config.yaml
experts_per_token: 2
d_expert: 64
router_z_loss: 0.0001
n_head: 2
decay_fraction: 1.0
Below are experts of layer 2 (counted from 0) of a mixture-of-experts language model. Rows are named router (the router's row for the expert), gate (a neuron's input weights, with its number), up (a neuron's input weights, with its number) and show model dimensions 0-127. Each number is 128 + 32 x the weight over its row's rms, rounded and kept within 0 to 255. Numbers have three digits each.
Before each expert's rows: a language model's description of what the expert responds to; "comes after" lists some tokens at least twice as common just before its tokens as in all text. This comes from a sample of Wikipedia text that the model never trained on. Tokens count by the router's weight.

# expert 16
Digits in dates, scores and table statistics, and opening parentheses before country codes or records, e.g. (RUS), 21 July.
comes after: "| ", "–", ".", "201", "200", "202"
router:089095157125169130194148106182139110138122163167086122130112139111117139131122114143120120172111108137141182078175168134077124097104174153154171123195131141135172098107168111107114159173135094164158167180039126121131090085068148144130131149116127116138084161072164093137109161127102175140170123147176114139181134147073139083153097142186148125135051090185179165078126166143099141140130
gate1:144066169112146124089146135163112130105152152137137207118144122096172138158084128178153130151121170084063139083227136082194117144100138127134024141117137159143159124152106098124060106125163091128077157124095115155151140150172075137122114124109114119163034152092139138125136160112134077076128141100167123165128106145111111130135128066096199134137116115137124182132115151105109110130155
up1:152128056185123196144129163076172125148075130148127139125117156110138151178124116061075144132155164180165188192125154143092169137120094152113125183153035114156126081140140101124123122158107135196076126157115094155117140164110108089120109155143141091169118107127064143169156095094166074134127095111125091152091113151096214111138116114097110123149142142127084152147140102177138119084133
gate2:148095118079157169128079080188092094128131135121097132149115131081119218120111092150072104121128175192105103044097070184152182120140175158146152135150134070158110134105133151156180128078119105144066198131136088146197173108158139139150159125154083093078129160150155149088119134104082091194112160114135090120127173121119134121124117119128140162134117102129122140144139105130126105188143
up2:130096158131120127225103106139113124041114190185139099109146055139118129120187114124131146181150123120096172120149114097136137189081090147093139139131092134077131164119145128143156098132077122088107119169121112194150136077170101138096115103050147067099115098145124088100142066173165115171153123157163157134092082089127116135153136161094141132104155166091106082131156120147133160112179
gate3:192132102130134163105168113170164126097181146100103173098114107142092120185130156150155144151056194132156151117184071199103090142145106198123140119152108134140135110097129142157088139111081089043161088162128105147175211145146104103103127114111155093108137116089164084137113170114110127088132122119127087111169127187143124116128133068087109179163102094179121133134121173147112108172161
up3:097156170128133126131089116112140127176080172095138161094152133179145162074137147097139130158181126106115042084094129094135155133127137095179139104100143080134142135160113134208182160194110115058114152103126158118106093129147167124097105088132140158093118085146114126115188121154169197162114091099127118149101131079148159201109098135081157180090150170060130126156164153116106150140082
gate4:145144125097100068122081176162166144161063147093193093173152149130086109141069153204186041125161193096171127091125169170084091127185138163156138139085124128144137151131129135094087094142122123091147119126137174135063142108140061186154164179090114157141131127117167157081128145097130090085118158120113131132098153125158115109117110113108121142139075126111162121080108140163086163132120
up4:100199103102186157146164104165133131205099143144161120161200125146113165100074156184140146118141145150145121135094098144106156137167105126170068179155154143136168163121095176118122091166199082111117152135097089126144117150106119144126124118173130123116136104113135117106108075122138099133099102079055147119183206162137130184170125153108101095119091095120093207131132150128103089190155
gate5:074103119090147128142132096126210066100134111072188134138168109115177142129129052154103193108138083151133129089138171135164141133157136119104115111094156141116151152155118126155134106091161136105118155199154176125010090074115111161117083155111093106118129145167152060120148135097122108146152130072107119104109136111147103138170075135163117108144148086084134143121116215104092161131119
up5:129143089119136106141115108136113108124129135067157128112142094107163099163125043088078152151111128171123137141148086183114163140164089179111117104137207138214105129128159175075084081096088154143102137155080149108099173116091104170105090182158178106142151152172118113096172167129152082136125083099121079170137135105154105152110083097125125126129167074066079166150130157075154150125121
gate6:177129165079162133128079119197133138115115181138184124075112152126142115150149135164180117158127130075106185105138099166096099129191137077120160164102086133169089136126151150121146133147064175136136102122160209127084130101132126144143124181120124144128152122117125093034185151095139125173128177082127146148071137148138132122152103149119191150194089114142114135100071138086089137179160
up6:155138132046154132116087155122096091140155113102081106119150126206102117124150085183096113091156136139108093142151137131115118121103106173100122119100163166089122132090147077152121109086106111147152136108139124129148140145169116139100122107221152170126101164082144139188072103058136157076133152123146190130134160137152149095096156193080115075130191153095118135031107084088096120117108
gate7:124114147157158155140101121064128091152206165145157114091157152117181102131129121151148151198123091152070137103146131088128171115177154156125094145149133040122123097148172115124128133115119120202123092145129111116150121135147102145142161053136194146159146154143102157125115124106142169109163068110148133108119105145200128102172110202134025087122174135146139183178123128171120122134084
up7:131095126077184123123092130132137133103164102107080118111103130133096066182104099138130069144089169150106098125169101166085197079164122153137165114128109159183111126134168067161136065160180142136137128141132130133127130152076078144131089093114082136102169154106116096143091214149111145108129169134151178111149090137080154167148102115156111211089146074207109102155149110101121150142144
gate8:087101158132137098119125126107107124135175153104148085139071165141121174173192193188142095151161133141125154153092079125153158138154115100152108051178158128166042046181136113123169108164127136176167145122124115104164127086087078116095133139065141124170149173135144127119108134119156144087105133082116092119111140080125110137093151063161051094111155121186108130106118130083133159125127
up8:128145139151083087156140121145166109153115148142176146148110088127077102146166160134088148170178103128139042110188097153139159132111159103097120074166114063133134086136131130089149136139119215068134088145136096128201146073122167145113164160178118090114131132158127141077135123099157099105095123125115132105141142151059161094128082057149106133074108137168138126111146172108056097188142
gate9:175151103124092108206068107120156115145091136154085115121097124134114147127163139093129091090109163178137107125175148121167087107170185164138120104102122104088177108182103127173097100171172089118050151098126145129181127115122168131165084082186072102168142160088177087145085095095113093130117151129163152140119160139140203121179097125137094125064072112142158161136112174132145132107108
up9:147171035124152132175073103184175096153134132096113077112151117114086103158097125148156111064119152176098179079183149115113176169093192132119124118194152141165086084148126138151147123188106133120155106118136075129149110113194135083098141147160120173180117127131169082125146122161149141130194121120073121152107116102170094107122115111128118112095187121151184104099122064105140107110111
gate10:096112127117161158093108149155127116123127196143133101090149105085106162136189109114096184173129090147120097088072147044154118131099106140116157146102095098129146154135130136067133099132165111157151108161087149118094075179091131119145152177144153144195127129156077089123057102134108126145139134185101158131182123095092153090199103170185147127166114113173144194090167149092130162088171
up10:214134150177117151151127108104103104131152088086092195102079102133186088089083147086093135159082167101142052170109117140092192135129128106102098144173116110148169141114155106126206146133136116180056092137140131149182076162083131136126138139157050084133136122156092145180101131120128132113160146079161124105148153131108116131118104081140089178167147113093132167115118144135125114068142
gate11:080141138081184118157141128133173137127132150113169114134070143176123188109121107163125163087118066121106072191156121112048187123100133142110116122050157191078139175174113127127122062085142157119107128096129146136150069120116187174101142109163141126136103140083148115117156112178134151131116141119116147078149169125096145157064113146157142130089127126113156176084046104158154160103099
up11:125165172126130133097151091155132123103135084134141131132143209092166192097128165142123054126141149125125163141135154171196159134109119128168191137116100179134124214101100115157159115130172144155127179168119133110198149125159148134102126105150066150173072149071134089118083186129166106120079093099119093165108171180115089165122085140118139116159100139106150138161176169157137121180090
gate12:111067105179186105134097123083097192132096116059140115078151073128124150052113060120109151082122095119148076075117183179147130141149169093084089088105153187103115081103152116134090136131087125070116124143098097140090126147106133155124122156156099171119119144163094148138138142136107059109127157143130146125123161096149156078111128124204135114103160191142082117173158103140120175089135
up12:104151126183123193117120126148140063154129120144107095156157083148108146153143120123115187115086112124100155150161166140095112094116188108094124116142133155095187200152097160101053132127211140139134164131122137162181148109125130112153119151091124126109111125118123090122209129169118034124153113127122143105152129072063135148129157084155212058139162135104125113119124108099205131156127
gate13:183109087163167104119154153093121139123132110096088169121084117131161147129151160122143070100095186102190168108104150182114095084152134113128139128161146135167094148135119135096140114153089137138180092095104136155097148120172179126140059089105118091134142041139101141074082182084096104107120172102126082158118164113161164157079095082140172120139158138121156114142141217150163141147203
up13:119080121180146074168105174176111153170113139154150145132145120121082153118091185104125142136108107131114139125149138088166107171118169072100110104124137166133097151131223186081056153167134147116166157122124118118110147156070096102078098135098068105136144113124109150128135127162109077165145139136106156146130111130115018122068130203133158116118151098117111108083048115127102076126127
gate14:161113114089135066123163147099141151137087115114071061146118174122196128140101135038142135069170110090081103162132187101151117181104111097082128126136122118075085155193150153150067139179152126199132168135155182133095139118090129158146126125131086142161171118080107142086161081111154113114150093124164188136163159184131149168086148112138136105145135156169163131113145096164134150135119
up14:135129091100133167192109108121150119152156081106092140097127132132083122096154087169119114088108093132122132143144150086112101135068093163123163138080124146158116158054141160103128106120145088140116105102131159043184073071129147216140165099144108135155100112143187099135122137166098080102172075103107109116104139113055107114168172115046131076128110118116185137102133080068134111135117
gate15:184130143146107102144163122132182167094163198139109150150147158119161134123154144104152156104069078144068127144095173118150132167136120167121131064094117153065090120114170205106139132127137079223130124129166135115102154102089108108167135106114098124096057135096097165129144092087112081166144090165126170092109119138147126194124121135082149179112097098158102119127126065087165171161157
up15:207103089142133109135096065136115136157125141175133119146153118145165131109072121116145124131129106137128065201122064082134099144116118083142129125164136116124134119104145138127133108069134128130101138138118135147104105128148075096180114175166115153117113093094000105127148134117114120145100126095109094167138213115146185145119220100131125084080116108045095165156172111140125124088111
gate16:098099106067122090135163109094070133185163116183158164114159170153136134087083173139105156133102084108133118089154049150131184138079138130143116141163160166082155072121155103119149166123066091129141107099127145157172128105125136130147130186202191127112117105154135135144065091080170095149152163180090103112107133149159140078123124140179092126092158121152136109140108122140054152070121
up16:126080138105080131082122118115091135059150127174079097127125087167102104186200091180100128158113125101097165129107088166075090132108125157153149061126091118143159127078050121120108158114137141142150123113110094124084129131186129108157148135122118079131131102099156134088153138117106154087106137116120124067119059114079124131172184156102117138189139146159065050167160152153114151119185
gate17:107144151117102100149183128058109111097135122175122062140114077121098100155065116155136157167112078111115098114120086111156031145162119152190157157144123104161178171120078149117083160198153106128136102127130162132068140136130168115168142091199097143102176156099142126116132118113120118127085152141151153133127095120155064128153138063177177094069116171168096172104148143147131150160129
up17:154078132104143153127124115102117084140082114183149170070055147106104146184118153134130165132104100123111162135173194106076158097169124132202148139189204141154141067125140116080158096142119172135105165105166139117142100124163113111148100109110111114191213136115145127164118096132145183155151151148134087123078151098100110147102177140128157068116158082123100105202117119145085120158106

# expert 3
Paragraph breaks, newlines, sentence-ending periods, quotes, == heading marks and table pipes, especially in sports results and infobox lists.
comes after: ".", "|", "==", "=", "===", "\n\n"
router:093137105176156123125083087072135185106098106168124128190065102131096126094132102084166116191151097084087154111142151132117098071123157131142138135116086167131148110143161113138139168192134095175076111145121072113123132090150110072108092207091127147091127094132153128120123132124140157120097119038172121091181063144106141096159134154135106033118089105173117150107092129113121149137108
gate4:137087139120109154142098112156142109137046137120142072149146148088086043103050086132123094144075202116117065118074125142174107054127134163170093094128096110113107154122089100121101094162141117063138097124118100140164174177125131090145094189125134142167121122127180092062100199126148135136130130054110108161146162157151137134136148146136143146155135102135095136123105159112080156160145
up4:144187106104154187193116110157144098149142155111171078187158149110134176134097146171132114155156155151106183130151063121169129150091126134110147164106131109142097182107059149131106132098135039094104138119103101150116086167084108112074113145105150123116110068140109137166108120188142080144101068105096144118055115147156160155075117148132127094176182110131081155100089134101086089146111
gate5:144111103138144117124099103150208113156113156086092073138125102123080163109109157113099186106211098141134156083134164162217109122096116191107124132115118119115123168104134145173092132090165175112148164194163114145122149116077101147138082163103106167151121134213102077088207140101151191086130141141074133099127110118131126135177114179135121154140071123141155106164146160132137155126114
up5:144142141182139075150118128143072117151191114114104102078120098117209165125158087146189127126137112151152167149133128090162098104146081171136146099081164147093087203185115132124167094153116090132125115143120087132079176098162136157118092154183164154113084169163137140141156104135106098148182121144146165165107122148091146105170115118155121061112111139044103210096131125086175124114124
gate6:101115129095132152146087131115136111137132207165150105121103108120146114160187176104136122209111204085107170128057145095153132075145212167122156104085152163135099125105180113128117097123185125153136074149114106129128123075143085134124117101109069150171075155157174162075157125116109122119140170111131152179088105104101104135157136140139188110110152209149068100087118136127144113155107
up6:180170141102081128103158206114103102092139189158144168060129136177108100065118121163065131110132111107108115127171130122141103120118169104099102157104150166066129100085180091135099104108133158109100137105108099124130112130062118154091133052174225145129136143123152087178137065095125160122147202121111148119106142155150195157121152159117106131128097130077131129098174133139144136102163
gate7:134177137124225147081107119125103069194138107124055133108122130159135173111085141106096099167133121101212119163155209104158137137111154113138095079092107059124186111128137128137109129159139122162120170164138118108151114113139155090153150078156133166165178105098105157076127134138148135082121079122138114134141154153150136053167106158085071073096109163126135066120137140168157145131125
up7:138116140064117095141118138164125116094113081102195153125119159122097130156107149151148160206107166124132122165152103147083227085168093119169153147104154156192129071109098095110105131127125105141199112117145127129178173132149092145093119137127120100083179110130110138102158225144101120117156155106160076112131109087106103115164182088125072161050109136161089122153144092133112105168132
gate8:104203101174157105138169205091170114118114101141128081144081121132101148083121112125110093143150133154119109168121146131152137094137072126157179054113131079131139097136104195156142139119119107181129135141142155110111073123150111141114103130083178170120100177138145106154096148202153161148130159089127108081121118137065116135115137141132122082126190088153061130163122177083160177154218
up8:114143110105094112131154160120145133110145150108169144086087156138101088115148154124110121150173105167127109077182067101162136121134110106115123157139096169161142160159184114113175119119152188103088049124147120126157138120180179176122116169115147127134113126120186074164109136151181181099129147190174105114063176118100182145124198112082108175106145148188165107094105120111063149190113
gate9:130114114114071135156116142138141073146136149146164126056131101171143201106221184100158081159128193110151131116124122147133064142139130136104174137122156110101134148161016127156100118141162111131105139160096146107128156137152209112134131101173092110110102117099206117159073103111073132120129131101160128098081135166155220095101117136128118138104102150129148133085124178114136109144118
up9:143123088119163058120103108145161095154106166154101107154201139152128088202168102127102136112111128093029149148084174135054123151100148132119138143118080151058066124134102140111126122149121121128169142085147130117105197146167098131114142182132098121166095105095171104092155121119169116098208116139099152115115158072124099094122094191136157103115186136178144144131111096094103138125167
gate10:053112115148182143178090131117155133169139192153126112143148087165117133145190097162100127164119105140126144178068126091135129109129071171097126116116095133076105103228134097148143086140133113160118194161104146108171118155093117116089130158131152145199153125122124111108051130083100157115116154150068160088109102162131158082182137164080137128181139083133119165124125130083131187098137
up10:090138166135181150162087101152085137160118140178152184059123140116145085179074100112076148251121154146165130182080158139106203105147155117086132122165135114146206087158140123176166137137154105158128104119177157194146151108144106170134077136131110164160140099146074082153120144113112131096153142146139113132156164114125100157123112103100100163123136104142120101092136139132091102069139
gate11:084164118085164115140079114097119119093135088150207098077107147156102163116159115089134176086078117124091170096133139087145126098087093142099171117049146115143101082138117136152090128147130117127110138108158123079175137159076164163093100091074143082129117103089097066078148130133157149118134113098082128062117120139155096168171116076137096114125138117073101145117089053072167168122110
up11:119155154088123139134170120182113158066098138111064087155138129122166156150154080164145129188147096081094180098126175137181093144175116094098131192167097145145167162126099151110162107088189176130105143143151149116139093103149103144082148106141094081204162146142174113122167085117117082089085130155154087120167138077104149124169126135078156117223115128122120137161148109088114100114102
gate12:174098091198140098136079160138128129135109154129147099093126100127138123115198125067162069116177117128139153108160137144121152109110129102104107144117124093068149110135169129179074107188110104162129096134082102124073112108148162105161139174117134155141161101160196164091160067153089076121082141074140119148145086147150168127156122100186098071092121147129095166206143114207111153102120
up12:089169105140107083139151139151099120110104162094085162124138136079106141118093165069100167106129131125095121125045086112091171111079101172077110118167169126133175153077149168097071144073168214141084146093114144092124103112124064099111099106112140136156184119143181110154140082171083108091163093136144108151127112123113123151154141156123077116166151163147139087079143090106113055102108
gate13:109092102143153162103137159090119111132138115096136156095136121081161107150072139152081145166118136101187179174125125150062098142166097151074127099170156134172128116140151147088131177181164117113134062103183056170139144194159142158103074123092142115126117105123135087103170114110089131100136179128098114135135141100098151097183059065158168126159130117149101175145138166133191194137162
up13:126100132139126144110178143185126128147137137164139163189202125104105134128140167122155120124128098118101212173100207109158128136104137132095151148109090143144112120130120177074113069173148080200128138143120089150081195168103101115140102145099091092176085127153073121126091179130129064128168171086063108169104126130084084115123147157137134090077147111138091133097137133121072122184146
gate14:129109106104145158144138139083110142124117135139069092078064140167158176150094166086195120103147126123076095110113134093151128132149153111118081071146166143111077113159138134146115118159208121160126172112130159141123112098097131130076066103119157170141154129096113151076091115103166162148095114076138174141180056124130118157161167120122111034126153101149130131105077116157233140131137
up14:146157059132148171142159106150171063173138099125110144088147138131096120080132138202129108144162117151078164122130152110101147146077145131073138101122141113160175117059093142116153112194190118171130091122192204108127138062188134108104119136136176118114132133121176104107071120153125084108171096124072117122078150133128121068113142066098101093145183113130155164114123094076114140113126
gate15:153141081175129101155140078122153180111178157158092157177122142102129158097146174114168172101023128133111153147121145169126102197093162165065081105103143154075122087131186139110159157103151093110081151175156083176094148088116161082111080100100166134110133172073128144159124073164102106137107111162162093124114103155114098137158158134108144139155118120150081117113162109149194150138145
up15:097087132152145094133095109172092149060077090167098098143109078158162111116054109083132114193144077168149125065101066148176089119114180081119118135134091140137114149079119136079154064076138097152146112108148118083118125132143134088126179172109123161096190078144071132097129140111092108090098106161141099153108141170100125122156167094080142125118140125084099182153139180156152106111102
gate16:085149101152124106113139084143117140110113202206150154061126078180144140108108149160140158131132095095147170119182135111127133193085178119115107114163057166087146118135161091156128084088096133173144112125119128088185182107138145109083096163115123080146131079089133147176095128139109114129194156076147077136147147085130187153159036121148139095127088115113139128164139134131102135077142
up16:067112141152176164093131115083063095140103140105127084123081119106121119121072132181110139205099117114133138066101130094102108095121085126125151064127156122150174164067134097154118104091170089097128131063143135131145131098159152044173139177070076114096160133161113150159158201147122111117146089114109111122104143139136118174126175132188110114119162127134095045155155130140170103139109
gate17:083169149106141076110140144084141113135140102174168116119124144137119130089098086145118121116175137099152105136125092118170124092136146159213131186141168112169171180120090102161100152197131095101100115116108140115074141126154144090139102109157120118080106068153112107111143082074129121053073101148140126145111135139124087179135162063158134122012119165108113102108156129080156160061120
up17:152079082115125106166094076079103159144098145129157149109073127172117170121165090176115123127149154096088115138145143144049141077164116216157157159150196122124121120102120084145178107076089162092060109091107111124144138110152164143129131078114145092151187076097149097085121148124074139149144116176153090111088139118090132130176148141163130063088111098108100152173156098110093150159116
gate18:129103098122106105071106130102078121083117127066091107127033175141099124105132202160133165104101131125180101073114137173118107115152115092162153080157142170155097142103073049089106149128137129118165113131166163107036140080141113130099141139127117151140127106099073106102064116123118127119091111111144176132106075158139120170102134092127176141106168077122179142121066161080127151118105
up18:110134090136133101152108103145161081174152136185126106116149154138134146115162115146144092053191092154141133134167186094136152177093099147091089137113101165066118129124126183090101090100186092168159066107121121027191179131120127090116082154051120136144144077149098108144120098091155048125110142159144191172140156123178143143113131150148118155139123105123143112136143163112130116168136
gate19:106161150138118123176180152113157088154138135117076148172132106143154157105170098155143056120113110167131119202127085128110154072183120158147104069152110111118115118124082081139155184147073102140074149163124081127146091132058118154120114166124144119136157081052118141142145145105118125135150121115092148075084060161185132104110127161181152121142136151215123109073157133123166121124190
up19:142135113157146167173105124147139125111151084213057080127129097095120069126147141165137104090125183109154127152091144118179148203130104180087158148126107112146090101093145181162152101118100083069141115151181126069193176162151087119162080105136114077139115127157136204104113162146155108094106105143124130104121088091104192108125098107121136151092099193107149136127142163105095107107091
gate20:085178088087160134119177150186152129128133149194154171172141153134069190145122148104167096108113211130133143052129111137121109167116112133166167099099085107118137184123063121118166159144159135149122140136094152139084140148094074084115097118106148142091133102167127065164165162166168135092127165114163130174122169171142178127179153137129089114116104173064178101143126100121146112175121
up20:082134159080115083164179100151129163143159123090187085117078130111150144127096021118075127079159069143134101162096121045172134124147091056084123120147165194191154129103112130164156131163122154118082138130082094126096155125130130194103097131164100119096116138165154163151151148155125137127101153062105125106089090125130127120145114084097135148101084145139133117176070127129121123098100

# expert 19
Digits, decimal points, commas and dashes inside numbers, dates and ranges, such as 30.25, 1997–2009, 1,630, mainly in infoboxes and tables.
comes after: ".", "1", "3", "2", ",", "0"
router:108122127117175126167102135150167143073073117119085102143162158117134141148136110109148077149081060159120167117150170185103145142129159163127136182137130126142162082107137122102082155138140080142163167179147121133145114061121159138103090173108137122105130136097154070072086108169077183111134145143140198092200102107075175163122111151188066108098127151146169136076106140060115108139103
gate9:175116091066173156133127101113181111127143161104161172111118121130117153151186138091101112170054110139104112144135111140083146127164104192132099099090168106074188068112081149140092141056114108138031088171088112169175096119116139138159113073149098170112062159114162106120085103128113118135141108135186137141139168122154116068171104135129126185107147149131105106102119135161118148146086
up9:113119090110220092165073096159147131138128166122163145143141150088148108142147151108123101152170077134086125090134151183084172121154141123124107121135111088054141160120168159151196137128133087077143139116154081100106121118171143103128126120122114138158142144094103054094124105135068142142221133127095180124092097090149118098137153154125127164092179137155089165193109066084132201132115
gate10:147099164113170073133107164151192121125202198165135180112189133125110063121139147095110156174189110165147155094091150055174122132091117207104125145086104130114159105165130101153158100122129148144108190159067144101143106128071140125103163087163137163125137133112129148125080153092092179122155141149053162144126107117154085120158128162083117140189148080144145134133095153116118123133154
up10:154111133106185145153069119148080101121115160177106180124203078148151154129094129127140150168105223119128106124118136071133131092132161071147109182093116136156224090101170128130121134106115145108134123157121154172108156157093102139084123171187149120154107110177136087141113131142125144092088167118134116171144197120117182129140100117118107152183137163194115179061155148174128138147104
gate11:122062124104166136162079158149104125088136111145121131072170132147116102089080119118138120128087125137124117125167090142120146168133147139118118079101172120045111097130132115083172114153104117117080148060108138148141165137126120223124078139138149153128099082170086132079103152178174156160153121171122096120108197118156111145125116139151086166052142099083139077086097097215103142104084
up11:135132140134149140119121065167131132079107117126082135177135141122169186150127111192147127093152185119090098124131154156185125158169138129134126115145101097045170150101096134146194114082154118145079158152144101095151116107119167125135050143149069120139102103093140084092124168083128073042125146124182125139120135111066119100135071118078101125131122157142161113105186128117151065095061
gate12:163077141159116133142164141117077198130117152132172100175139054133132117102164114085128071110124092132118124165129159176144100133116143138073149125146060089118113131124123108151103127144120112109142110080163146173144126051117118111084063148167119075115093132124158118095121189194044113158163104108147080079148111146122194071123127105162178114168093123131122131165183180177147125130144
up12:087145098177105183137146109160117154143152146061068153137118136127162091182163135116126133147184086130086090127113128130173161132051108133079158164136138095142124164135157137080105127140105160142127207112120101109067085115125163119093082143146152096154105155136120114145146096107060130125138069140171208165147119138054188066136148150119099116129136148103135138092061122120185105079118
gate13:122174118125132110057142158098092139110137164113146116115118170157154149166115145126127123090141088138186168172087186152089183133145092178141206114177114114161105167115099076158137142193144116106095109135134101074178130149150136133160158084068075132112115080164147152083140190131079128133141134148120104086132121158137203135110149067131099103158133137194087107143108167124079181167136
up13:190146138123170118119108146168169127124154089124155123133097126155074151124169151128156154177162094150069181162124131115104169090113111134141045175061094115119163127100147131075066116126132146153106142141086137171105113119111112090040124122136100152154085155124094124140094089153189120134160105071164182116121110098114123080148109156069143149104145139082082194153090132118131083124204
gate14:139116115103155125168113137098131112164026168119136100078103136129151117132135139075137109083176102095158169215161188125141157144119132113122127128176166124171133104175049124145124169190147079152152161134151154114071164125125147109118095130142182173135133137104132130077149115152136182136110116080154166175131098130137123121177141163092190144138121116137083119071053114160198125097119
up14:173119113152142127174123135180193158182068137138113137137151134170147092155120166222132077148127179166115128151183090107150181164102105183102135118091111047163134134111096085110096116103113065174131172096136148110133158098105117188109136186100119144100087141159169121124085176117167090124130115134112109129080144165108133117114120112104143082160148076172185139145110144080102087166125
gate15:188147110097120102128121150112151124113153084050114182142159142120138138102125137122110152175128066147125127112118156158125098176096120121128208093097139144053160147111200158085117129124124130081187131138149139117157131159121108083082103082091128116139098134118109134162154077165061055109161127122153123065101133119141151109212138177110123197160104066162114143094087073119131162146131
up15:142124060120161154123066158154131173118124121216116135128095093095133140142086113122141169167086130113144106121120096174101148163162152054092117113131150123096141096136133103127173109100086092163062103140153112144138060121187102071123102145204109124133122134085096109171088149093111106057137118090109134128127150123145185092093144086107147148150201093127092158187111166145070139095157
gate16:132130126120088172129152142143131152143127097110075119092141124140114096123122139129099168150126124116133113171098110124156203151067123080213120144092139159190094064071127129104136129101062102165155105118119062171155086104090152090164108111170169106157175115122142109097082130129073152123193135150105166146153144130108120142173097183163087212096080165149168141144183153144152143102160
up16:139165087142150137111129145086132084080126110157080120144126169207129146138188138174131112173054122144121122149093179180110153089115153116159113104142093142176125132119110102145168048132085083188116148089105054182087102143147134127139137094111077102129166157119189112057156113078102165144095078110122163107134085178165113127085130124128124129166125122121111113118143194134159142189146
gate17:130151148137065141092110111108134146088166136143157115139095129113086100167113151174077102074149120120190138051103106131088097095206139195151080149222123149166135117108071096129100181182127174115132069123094152114116148163122114092115127145158136130126143116169130139150104102103106117104067121137157135140194101163056117138111156127156159102088105147180161178076115115105158105101110
up17:106130108134120139193090119105097090138126144107153111145099172132117186088127127167082082150081150117116095108098156119133152093169127090147126128120165063127128098120181095166146098124136135175104074038191124100126065115075158073125166078124144151123154136088166119109164105133044169172089113154155134107121183087118114172148197153126086087114130137105114127144143074139146192112104
gate18:147081141111092158113093148099102124091126123071123103112084121129075160128133186131148093082156146136193152148156159139102106184121079164168150132088174139155083126133127096155122183146192090105183165124123129057034142090146169100093126133114144161202098121126096096127103089141131188123119118138104168070105117112085121171136116151076076109105191108103095149100156105126117111111090
up18:112115137108152161139162113136160104168153135134158069147106173104175115077122148144205101132131124126089161129168140145096121153070151085104133105151131148120086150133127150089182055181133127125147142089136158148078152150148135182102084109105089143242060101099150085163105142094096118146137128094135157147073126117148110049172120148149109165110118171091161101074083143180126133125162
gate19:146098157145106123152200136127188085101124095120091165154172122206121127174192151140112150145149112121088146180134079125130126140110080199095159090165110136129136157132094099126163130121103129155109168125134081113109076074106132105130095166123131149144164095113173117090199161104119244170134163160096103147133140147075051161136101163147120107140157165166111099127133093095119119091121
up19:116081118168179132152114163138129178118143098129148156116113117066110105148150141093103082154213123121095121175074136132137124112127123170100144151078099183122172042084160060149200090082095082122113141144146114102178117092150173153116142094103115127123105094158087150158161174163090136116090122150228135070139094145138117124144143139116138129089132139073153143159155144115127135143060
gate20:178159139160156096069171089179067134112117167182144149093120105169110145141064158093147149144112142098166153071118087142147168153175124109139156114106120172146121102127100146118159123118143110118110138106104158151064120178086099147138191085068142120151186066126123087161142122164143147139094069147160094086177158147164150178128162154087149197158135142081144086141110151167117118191111
up20:094114155082115150127149158165152136219145164063127120145152129128139101149095053116093169064151137076093109121115066122167143184144070096144148133128217199155110124085097102109118083114102170113136143168101082160136119085081115144074088166152165088090086117156157141128110120160118117158145168116132112122114124105101125115190075086141136122092122093169113097120082107129135152087118
gate21:104171104146153125118174075125149124185119111151161125119089137122132092131153177155103144063107157117067110155148151132119171117116142107151093105114096055111117120146158136078128056107158113137182105068149095149128134024157134097082093120114082096155134088140134148140134119087103187140200130142150175106123179154135126095152080111135132164135115118213131104151126212157104151092152
up21:113124134098139190061092149145085083172131093106149185135153098145146125130132134063155118102137087210130160137162092178146109141149095136099115089128149132156119140077120146200151115144131109122117122115189091048122112123129180125102104046136141164134129154126155080085152128139181123158118061100133129175130165149116184157157177129137139108110182179099088116133140167179132166185101
gate22:147121216125117151099102213133132136157108108118143138136092138163135095146087112129095140089114188092121174143162133116145189149116118091139175054145153100157110137164141097084154122110166112094197124148119080145147166125130121110074107095156116108168139087127154095107142126131078175179152144103106163147076125172128131131127127158165149124175166173248127073106164110133143144153175
up22:091156118148162125130116165110087073143170140058139139170130128120111132117203189160118090121135130120143203150181133063099161169145183160152125118131120111146113121153142166075130138145135172141076168129126180168064088171142162139117107135116079126165133121143147121112133105161117121127127142180129172125112050158157148147177107183139174175060148096062096120103119151122153207130129
gate23:129113138131152138161101113076134124145085095189140113124193129111113146122176112132129125093106085140132089197126133094188104217099098119118166083086108097154085189150186072110101150111152102169098180100096164143147146107165112110144124120097166100167094132094109124089118136109210107157088139157143158136130081115174143149136110133122190092161132077135200149104067168088144155123109
up23:113114086101142138144180046094144188058130160124138140120095079115084109137150169156132161149117169093068129132138117137118118145090127141122113044104120174114134080168147156133138128095125095116174125129131104138173122131134118150163073155167091164172125131114169099145120162107137088082137156176166140095075128162105145095111061096095119060054119176133110069181122156096100103068146
gate24:151158198068130135097111136178123141132207134127124104094168130085089141132086112199095155098176148156162153124167049104092161085184089144146127091111116181121111097160105138156158126161096137131135133098151110117103136148109190108103103113093099120169114136077068145136117143125126138171197148154132143068129102178133078142137080163218146156156140100112155095110142161118115132095173
up24:108157121176126119157179125099127142218146202127094200145164175099119081158113107122089110122184164130091097149154081138122186087211069144122109140098148103108144105172136210095135067097142162149132116165142103102156120113186114146064134143098104130114141119159142140162089148119159132126127117139158106143139129096160075154123163155198092093104105134150145170150119103125188101103126
gate25:090101082143101134139159140119156172128161133072113121129173124093152133171144105100091111183105148187108159079147104115108189204104108193146109127172119155125129148169138078145150102137129134179141129155185144126155155226084126094080084089130146126126154177134219148119128168167097104124161146134091104093115050161104122125185106095140163133104098106125189141155116092133113136122125
up25:144100154114159165126131104133052071142074115135085150168099152115110154153145137115143123029045120152161255142149143146169123133124164069157133112159109152111101179088071095102143142111112118145121107085163127139117082164098156130115105176080103124129089133114128142111118179100145142219105094106139128147185109132122121091144122137138149141165126160111161121139106158115136192129149